config.toml
n_layer = 12
d_model = 224
n_experts = 40
experts_per_token = 3
d_expert = 96
d_shared_expert = 192
activation = "relu"
moe_layers = [1, 2, 3, 4, 5, 6, 7, 8, 9, 10, 11]
router_score = "sigmoid"
normalize_top_k = true
routed_scale = 1.73
balance_loss = 0.000374
balance_bias = true
init_std_router = 0.0225
lr_router = 0.000334
vocab_size = 16384
norm = "rmsnorm"
norm_eps = 1e-07
tie_embeddings = false
optimizer = "adamw"
lr = 0.00171
beta1 = 0.95
beta2 = 0.99
grad_clip = 2.0
batch_tokens = [32768, 65536]
seq_len = 512
train_tokens = 359800000
steps = 7874
dataset = "wikipedia_en"
Below are experts of layer 8 (counted from 0) of a mixture-of-experts language model. Rows are named router (the router's row for the expert) and show model dimensions 0-223. Each number is 128 + 24 x the weight over its row's rms, rounded and kept within 0 to 255. Numbers have three digits each.
After each expert's rows: a language model's description of what the expert responds to. This comes from a sample of Wikipedia text that the model never trained on.

# expert 13
router:174100129097172064133122107110131124122183139097115156067130104130156152142123157104130148127095111131090106103128104099158117113147160077121134147128096079116142165101101160106144127113098118131099108100071090146159105098143100097117095127111101107130075110156140116125090137127096144141108090097121136138125095134116109122121146076127111124119134099136161134081102121079115087154168140111130149128128119124145147093144109126145138144157139135107194116108130125112127114169112112117117130150170144159114138154104150101129105142146098072112099133157141124097121127143138156124120105104122086137164120163153097104162123126168135143144125137091151111120137138142122091129119
What it handles: Prepositions and articles in technical or descriptive prose about machines, aircraft and biology, such as with, from, using, within, above.

# expert 25
router:172095103081160081150154119128141099102147132089091151108137088149145134125112123099152099100104129119086174097153138101147136117169161129112171133114094097113139136108136139132172119129102094112112122107129133112139123124106124120157158173154113124106130107127105141142104098163054145129116132116106133157096094123143115118148162123119145140126143140107155155089126088085112102133164130131177109142142103146117129120165129181156125120146139137142138121098107131092062125162111100106129145141158129150076120121077126139097091160182122100150106122138117132116133154099092149114128152138146104169134155136138118106149132152137147134131122142096110086135135122145153132062139
What it handles: Sentence-ending periods, commas after clauses and quotes, and modal or linking words in reviews and narrative, such as would, should, though.

# expert 5
router:136088143064127122107117159104209103147128140120096155111141104127120121148092108138129139125105116116106157108138131124160103106121147087129126130099077127131138165116093128111140112125121149093114088133098121136137101093124121089123123149179110113149130057113144146109105122120115188114122141137130153136116124123122136137139120062104180120151118143135148088062143116126129132134179104111126157117162096151148137108140134115131114140101146113091156146121129129146075075145102127088149140123151166144112122145113144112122129153155143142076110130136157111122138126118101157151085158147117132142149091135131117101142125166158134182111086141095116123126144177155146142097154
What it handles: Word-piece fragments inside transliterated foreign names, especially South Asian, Persian and Turkic, such as Bh, Kh, Raj, gh, j.

# expert 27
router:149126162101168110137110154087148108094113137107117123074134120159143094119115118144155111106101174130091114093145111111146111143139154110138109128095083091128218151147128155134146125121114119128132139113102083105108073130106152107127076148126107132138097097148112143128116116129087154150145104110114166116126121142099113136121142084129145129141116080120145127128120080074109119139150100150140139092111107158144115137107147123119149133117149096086119143126146097129126101108128092078102118133179131138097136140106130122150138132126105073093141111132169135113132142129144209140113104115106128115119143151141097101147130173148128133164097126090151105163163129178141109118117
What it handles: Compass directions, distances and place nouns in geography or road descriptions, such as north, located, miles, Creek, Avenue, Highway.

# expert 6
router:158112118108137099128135149101149130114122160070108141125132119158175094143112122150134135099124124121067156085143179115159118120141129089106166171132136129110159160106112137136141094098092103114154155118119137128120110085116087138110130162147103164117134106118105149088095133099093179139130093095083163148131120121145103141132155134150126152129118151126138126070140106113124144150139127144164152172137134153193117136121102120157127134138142107142137126130094157130106124132092149119113097135149149128113106128117174114129142167139145120125126124144123109149122116132107187129132135179141140144165162146174116140146102168148173150130117141081101135091118180172177140093132
What it handles: Year prefixes like 200, 201, 189, numbers after decimal points, and capital or lowercase word-initial letters in lists, often Indian topics.

# expert 17
router:167115120117143082129121110091143104147133135090119123114162100146149156167100155132175152096111121134071171095159148121176142172110138112145122129139072109110159150149122126107152152132118105121127114106091093166177123116152132126126136114099121138113137145096123131130100110113100151147138122124121197117098087167118103094154168100154144153111184091123151128086146101088141116143140095119126165137142107115141165104147126146119139151161112110128161087080098101120138122172133138111106119107130185135126101135122147114136138165141106140133146107107164117105136152104089143132110106113128115128112108135165099112124130146152114148109073137108101149121176157170127130113114
What it handles: Prepositions and articles opening time or place phrases in narrative, such as in, during, until, In the, at the end.

# expert 1
router:190095115131120100127133123110132099115137113125135151106115130192120117150130119097155125096133116114063143095168112109138095142125150110112135158129109072132156155144102133103188127129116125133142166108104096128146121136131117137168087093139077132115082107120131140142091144131034144146128089113101164144148088144089097102144153089144114158148141130153172116088107122083127113147159130144139146115153126111152117108128135144123116135099134159088144131099107134074107095163102143092134095110153144147128139128147137096164093132141097101103125132114157149130151119130106165125102130139164121148141118138160087098156126148133123173105103131118113132121146130122152145142150
What it handles: Wiki markup tokens such as == and === heading markers, table pipes and rows, and number words like one, two, most.

# expert 22
router:162144130101169100146129142120192107151153155138131123086142113143168129117115115100131135099100157140119164064131122147171135162133146110157103145132112144114161164132121150107127143117101117128122135118111078120174069114102106096124110144124114121170126120131117135151083134153097195148118103126110131162136086125157080113115150148144119129102138143120134106066162128080171102148145110121133154115163100129137156097111137171147124138100126120084151144103128124103125153132113140118119110147146146179073120116084142086151140161139144104118121119108137123143093166129090161123129115120135136164144131143160131130154140133130141160174092154118160129173140144144135105098102
What it handles: Final pieces of taxonomic names, authorities, citations and numbers, such as -ensis, -idae, 000, °N, and the last digit of years.

# expert 16
router:187131129075183101126127156106154100108136125085123124114115107154113112123122131109152115119135158126116129077130128110148094176151183083126164155118109124139148132145115156097152116102097083076139135109090096126154086105097125114138114147145128132149132100116136154114117139157087144146105083115075149184125075137143109090145126099099153147150128099170148118123157130091108152116134112121130152105113099170154152118135129174177117127120136119089150121110131094079112108147126120115134128118169137151112135171091141117125131135185122136103118158129160128131118109104125145142132095164142088136156147128175131094143129142122152145095078117109124117127134149118138118145134
What it handles: Words for people and personal pronouns in narrative or biography, such as people, they, he, students, women, who.

# expert 28
router:139128126126092120179158116105151118085115142070085112128130161144153125154120124106144093113102118128099167134151183127141133141179165126094157147119144108143170160123097140109165120098102111143107120132099137109141134140111096118126114131149090151124150096110120136136084120113108182171106120128100129160105102158104118095129164106137154147126143105171155093126154103114095082150160139118120152125156072178162114104121135129130118157122095101106141128099115105126101081145100111121103123140124140146152132172132136123156082131143112151126113110109176115130134129135087143142117123136168140166111149131188125127122105131143179179145117164116138104118160147171131104137115
What it handles: Opening consonant-cluster pieces of longer words and year prefixes, such as sl, sh, furn, determ, 202.

# expert 9
router:192133131112146077123130093112169100140135163130085141114146104199141100114136114140123153109111146089068156130183129091157121117145124102134128123129115112102137108124119126083150112102114093130139106139131127145161116087117118119125133133149087121117149110151132170131096112123077187168142144090092105181171101158134115105106162128148140182140123128129142122124127082107123120146141142111115162124154090118139145112125125156157120159128132116153150113105110116137111085148134115103115136135174115160123125115099177098129106103149112126111130136134140160143141137124088171132117132148126086142153160118158119113170088137150136144128118173106122130159138155124176130074133
What it handles: Bare space tokens and year prefixes in election tables and dates, before figures, years and currency, such as 201, $, £.

# expert 32
router:172126123131155094121119119087187115141117117131096128108159104133152118168112126136162134091132162109115124091173123127135092138146127119137172135127147118111144136167115135127126106105094117105112121083115143140125137134133083112160115130126109104121122130123115146098092154146040170138147079101105174131139109111142094118152161092144158133134132068138134117097112103063127113141142132122157126126139095153168150110116098165128118136101122080108140140079102105126108086118113132132143136158136166140130087135106160150148148150134139098135127112116137127123126158108105194170135164117158096152168136147146117117163157126138120155102124182097122092104149099124134122115143
What it handles: Opening parentheses, brackets and quotation marks introducing asides, percentages, dates or abbreviations, plus numbers in tables and LaTeX.

# expert 34
router:169128166097135082152147123111154152129155154108126175108117127163153141171113117130126106128112140102105150109130138107152120126136143122127154150106118134090152148102150120118134127129114094100109131121116088147144095120153108126141087121167110170116095118105117181129097144155105142132104109116118128145112111117124090133152168081148128129104153110142146172062168068111118117159158106137169176121173110152125140084128128152193141103133129124113168073079123123113134105144142119128082127135135150178106170134106131137160147132145098107132135115133111125143143163140077159132145146125170149145160140089148116143123097155120127144125120146090106135147110177142169116125123
What it handles: Function words and punctuation in bibliographies and scholarly writing, such as colons before subtitles, published, ISBN, studied.

# expert 15
router:194123151095158100133104127125144083092116160076107149130116113151174108157121146116149112097118116097107179116158123143139106117136154111123121136145086132097146119126105142160143123122087111090074117149132105143110098079103082123117139133115084134115102093130155136152128143136115159162147100119094146145151106123160110129140128088133130153124123125112172123042153092097124117162146147141124101110150119174139107132079114137130127130144101102085138115117124118143110112143150137116101105109150117212122112148088137109145143134108100112108099149135136150147115142148107157143108114109125121172138121143152121112158097175118129132135098136092124140143155132154155151125179
What it handles: Nouns and participles after was, his or the in biographies and media articles, such as role, debut, known, used, episode.

# expert 31
router:193115118089158090137114125125142092121142139110090130147128083155134142124102117123153115101061131120103150071116137116138089105114174110119142156127074141098175137138098160149171154138097106156118119112139110145127083121120134100108127157122076120145090111120125122153117131100076159145142114111102129119113122114132103150167162124128128156155176084133154113096092119066137120142143115127160130117138106166132145120112142111152130130148120091118122115113113106142127107182108132121127129173175123188149126152128136104112142155130089123098145125090157138113137151066090118157101123130149135125120101161124133083136127138160124162159113142112145121132161120148151151120128
What it handles: Relative pronouns, clause starters and event nouns in historical or sports narrative, such as that, which, There, had, election, match.

# expert 19
router:157100078108098111144134135110137115112141172133111151118154087146176138130113132114170137114093142110098158092171123136138126138098146118106186149134064118124169164141122118109155112091123145092087115100159125131121140104126121156144106123164106122141092115131122137106112148147085181124110104090115123180108117170126107122131124129136154135132152094134134157136117101103141138147135128145168115152149107139157141095119118143103076137152158116124162130134097089133125107195132150114058125161130118139126145170137128130143101146152125083127134114149168117104134171129140193120121146136152123151135173150110120117152155122167122139094110141092090109115155091131146110114118
What it handles: Prefix-like word starts such as sub, inter, non, pre, pro, Un, United, ex, often before a hyphen or a split word.

# expert 29
router:155080156092142091130144106091178103125134130114072165111138122136164115146133113127122120069111159140062162065183176103145104172132119116120124168156117135087139145113093135141135121091115095130119095116135109120138133120157148123100127094106101151117091080147129167096112127160125190162100098104105139110134127128141116088142118110148144153136128104143137144117121090089099128141144100138135139128142093157145110110113100161141116106112195106087147132109111148108114105117109114145115115159150177140121118146113150137121116149120123135101159116139122150107118125109091140099097114129154118142121139133162109079146095135113124168133094140119147138122170125153151147135142
What it handles: Lone capital letters or short first pieces starting names and words after spaces, pipes or parentheses, such as T, D, S, St.

# expert 10
router:182125119128156089128134089087167110111113166118088184089114074177138114154101105119144119109136131121094147140177120105190141135165135103143096137127109117078134124134112120147126108088079139138109103099103140130133111130127097123107118158113107126125116117128148171113121121125088186155086115055102119129132118142133127104155135099151156175122136106154137118113143124099117134164145136134136145139144079146159154119130156153151150142120145121118147120101148106121140076159144083097128137162128112163119115164109146143119115119143130098100142116116136149136117156121152171126103122122121113128165153094109085113176089120154164161141092131118116102159115140120139138109099
What it handles: Bare spaces, en dashes and hyphens between numbers in tables and scores, such as 64–98, 1–3, street numbers, plus math symbols.

# expert 23
router:145122143086143108134154138108165102125150132139109146114170117180163148141112107122138115116122139088129164093144101145145095128131167132149137149125106150107129144112123174114144114115108071122116112097092097141176124092106126092129116124111112118103127104132153153135109109158102177133088116112106149108127090162106084106097191132108112107133138133164129153097132128108121095117164107152116160101139139163121160099121130152138171156126163121098154156092109118100107103141137103156113129152137105153126151134111141084140116142129147078096146128166122135085092124131123158134082165119172085172123125152152074129129110146124124128134121142104138100164136130146157086068122
What it handles: Taxonomic terms and Latin-name pieces in species lists and taxoboxes, such as idae, Genus, species, ensis, †, and common-name fragments like cabbage.

# expert 36
router:157149167088152100153135124118184146107124156077135127093143099140175128143120095125153138109112154091109156120152151118147142136141120110139120164138101100095172174139142126082146152131103083144143152094115100142129118086120090109113111112125086113112110087134112130156090118150089148140114111100105162155131109149121150131131132084124133161175113109148145132102164132089122119149139115113113133170161142185149151098092124171148138142131139089172144100098116108145114120161103110120088127131142109145131114115068109125133128117163117112084121127139156137143139139103112156125113152120183093125127131177165131129178123152173133181126124129098110109142151130135143129118136
What it handles: Adjectives and adjective suffixes after is/are/a, plus closing quotes, such as dangerous, -ous, -ical, such, similar, able.

# expert 24
router:179124112074132110130103147103157130140121176104135142111105084145209121148141122142155116108125128091113150097139105126156136141147132128118129136070130159096181130116098141112157126136101097133096124090129107137129103072129076143137125130161106142104126111131134134108096143132082141139143126124096145150137098171135108152148164087133171131140144128122113106113118096089119094184131145127118132128149133162153120120087109145153126110115145120110179090125106128139097099189120114079136086128176114148139126173109165116159140141145094119123143107142155161110108170075120144115134130116142103149144151140165089124129116163156128135106120133117152111127163130149158135123141
What it handles: Abstract nouns and suffixes for activities or fields, such as music, development, law, education, -ation, -ity, -ing.

# expert 30
router:175112158098153068124108120125140118119152140108096169103142123179132143156105132120159088088110124146095143093157123106141144165113133140163158118106125116100179154169092125109141129115115104143107098131136126125138084116146118115157093143108107141143148102115150118169132151118109144137130087099101160175100114130086098099126132102133135129171155124170182125109155085146134147175126119152163130122140100116142151116135117154121120168120163083119132116101133092138135094134125104081101150156152157127109132135125126122148103180130072119127137086158140115120144132142117136124108130097126134162165136158161102115127113163126125137107075144077161115131165114166143149102130
What it handles: Prepositions and commas that introduce places, such as in, at, of, near, and the comma in Vale Hall, Kilburn.

# expert 7
router:184103124128142077126119091097191074125146154127092141144130079156126145170096132138178136115114146137115194096151172135177177137144117101140138123142143154135149139119133153127152157115072087104134108111120122135130116131121138148119130109137100152126124115125131134150086114156056189145138083077122162135110125140124103124103140122128146169155129128153132120116110131109123113139140116140143143144145149145139165133106137136150129144144105097097168117127120135123101095145105128106078105120146147170133143158111123113138124163167105135097120134131157121139091208120132162163107140128139098162136114102157107123145110124142165140097123140114138140164137127150158120100140
What it handles: Punctuation inside tables and infoboxes: en dashes in year ranges like 2007–2008, pipes, parentheses, slashes, and year prefixes like 201.

# expert 37
router:156114128075158103121136129118169097125157142107146139147135095205172126151090124134142138102104163137114121100132149094142100168133140103127155126155106126118139117100089113121163125119124120092088102104084115102118089135120074126130122102195105132148121126107117125137088166154102140138146094099081183142098119154112120112112131114155161133108119114126166123113152098134127099147131102110148133134143100156146174098136139181171121152123157110106140142159114113136087096152122120116123143130150148152112125159062145113126082145126132139106140144162133142144116162124113149101125109148133127119111141153128105132161085160160113162161075150113108112157156130135138133144161
What it handles: Job titles and first names introducing a person, in credits, rosters and tables, such as coach, Minister, president, William, Mike.

# expert 4
router:156123129099133078158117131138128101140133142143096126094148094157154131130104129145141153138145140119088161113158127115139112114132150129146124116130126119138151148116113158109164133112114147146083139118156106145132125087148142097130094122121110141118139136115118190140125151154080160124134073123102124150112113116121076138098157106128159127133148120127147135109146085079176095142173114115172156101132122197186122135129082165163110135113133081119154142120098121084108096157093106108114108144131130148130133155105145127129140152158088131095110153149159144146143160123141139120136125116125082193142112112139098107143130174152134186161115122127157127151150143185121153099094
What it handles: Main verbs after a subject in opening or definitional sentences, mostly was, is, became, been, plus "As of" openers.

# expert 26
router:162141109102129091165158139124143082084106150110088160101157101175127160141097113123155106094108122129121142072137157121126085127148127118122138138145113137135140190100108144113128146110082107095130134089119153110103086134115099141150125158124111166112106114125089156154130132151085167134097099126107129181122091128128099100119146123119174143145123140155139115072132097077128134147137104137154117129164122132170118129113142157124090137154111101136158120084132125116106105129136133090095121179176169131121114189099108116145106137166146126124132111159179132126121157106110135113090118106153091151156123140133119132188127146149134141145094131112121094143133113135126121151142
What it handles: Line breaks, paragraph ends and closing == heading markers, such as Career==, Club career==, mostly in football biographies.

# expert 2
router:163129111126152073163140139095139112122125163130134154135119118151197096169104080127125153087125114151088148072138133118141118161115130095123142125109086108120131139103101164136169103129114148091126122093120109106140100124140094138130111134166094135134144113120118161120117127153074171125125140127119140162116144140116123123096158151147141134150125089155167156094167099107142142142116118151109117118119134165110154068114109140169155155138154133112157148094156124082112100176108108145127105142127137129147121186093176113143101129158118142113132092155153134148105152122119160111120135122178146151165163136122125141182121140176110109138097137103128159146176116125142142107142
What it handles: Numbers in sports biographies and results tables, such as appearance counts, times, years of career spells, plus footballer or medal.

# expert 18
router:157093153108128122123157128131148107095148173101082148104154120146149125159094126126154110091125144100107114126140110110160092135114153118121154123115093102129165178102154139130142121116117125123102139109090115135171105066095086125155132149146079149121110109134159113137075167133095189167134131124114118174115129142166109131137164117131149135124137084134161173099133104112104159139106122142123152129136142179133150108122143149132134129110111140098134117130140100099091109161129137099086115124119136160128116160049131078155081163173147128148113136113149152107117176126116128131114123154149092138139158112150110112142102151128120152097125136138081113114151159152141124098112
What it handles: Short word pieces inside words, often after a first letter or syllable, such as re, le, em, in music and song titles.

# expert 38
router:160121138080140057145106129121126128114180167087115126117120108157143163149133145143139167093108165084118166083125154101132114150137134086128162136138089132108149167129128150132153099119082161119135132115123089169164107104137082104138110137167116150130133103107122156127099135105070146135135089087077133189122107155149106132099121141123114148144146115152144117125136105083125136160134125158114145117118114152150130108117154141140124133092127075143120097094138127110113091146124131101130159129114159151076110163083143081146104128150122090089097108103137124127100159152140160152124143141141133163140135119148098110141099115162121158119107126118124160137159153159136140112124
What it handles: Conjunctions, verbs and prepositions in plot and life narratives after pronouns, such as where, when, returns, keep, because.

# expert 33
router:166093097082151063161153116128148087120161163123112146103099100173158149161118147112124139126118167097069141133178146112141098129137115107127120160141099133117164161126104175091140163122087096102102115111085107140119087102131109128140152108207138139131151089126130134136094153158075129135122110120085130158126108123130109110117158145148139160122149123158165138071154104091139119141145134145156147141117086168135121118118143140160127154105146104123115117116145135112113115140126115118102140135115126158091125183070167101130116150137153128129160115117135114132141140139102158117127138156128106128125156137155073107165121130144140161123101132110141152161143145130145140113119
What it handles: Commas, and, &, semicolons and periods joining names, company names, citations and clauses, such as Steptoe & Johnson, et, but.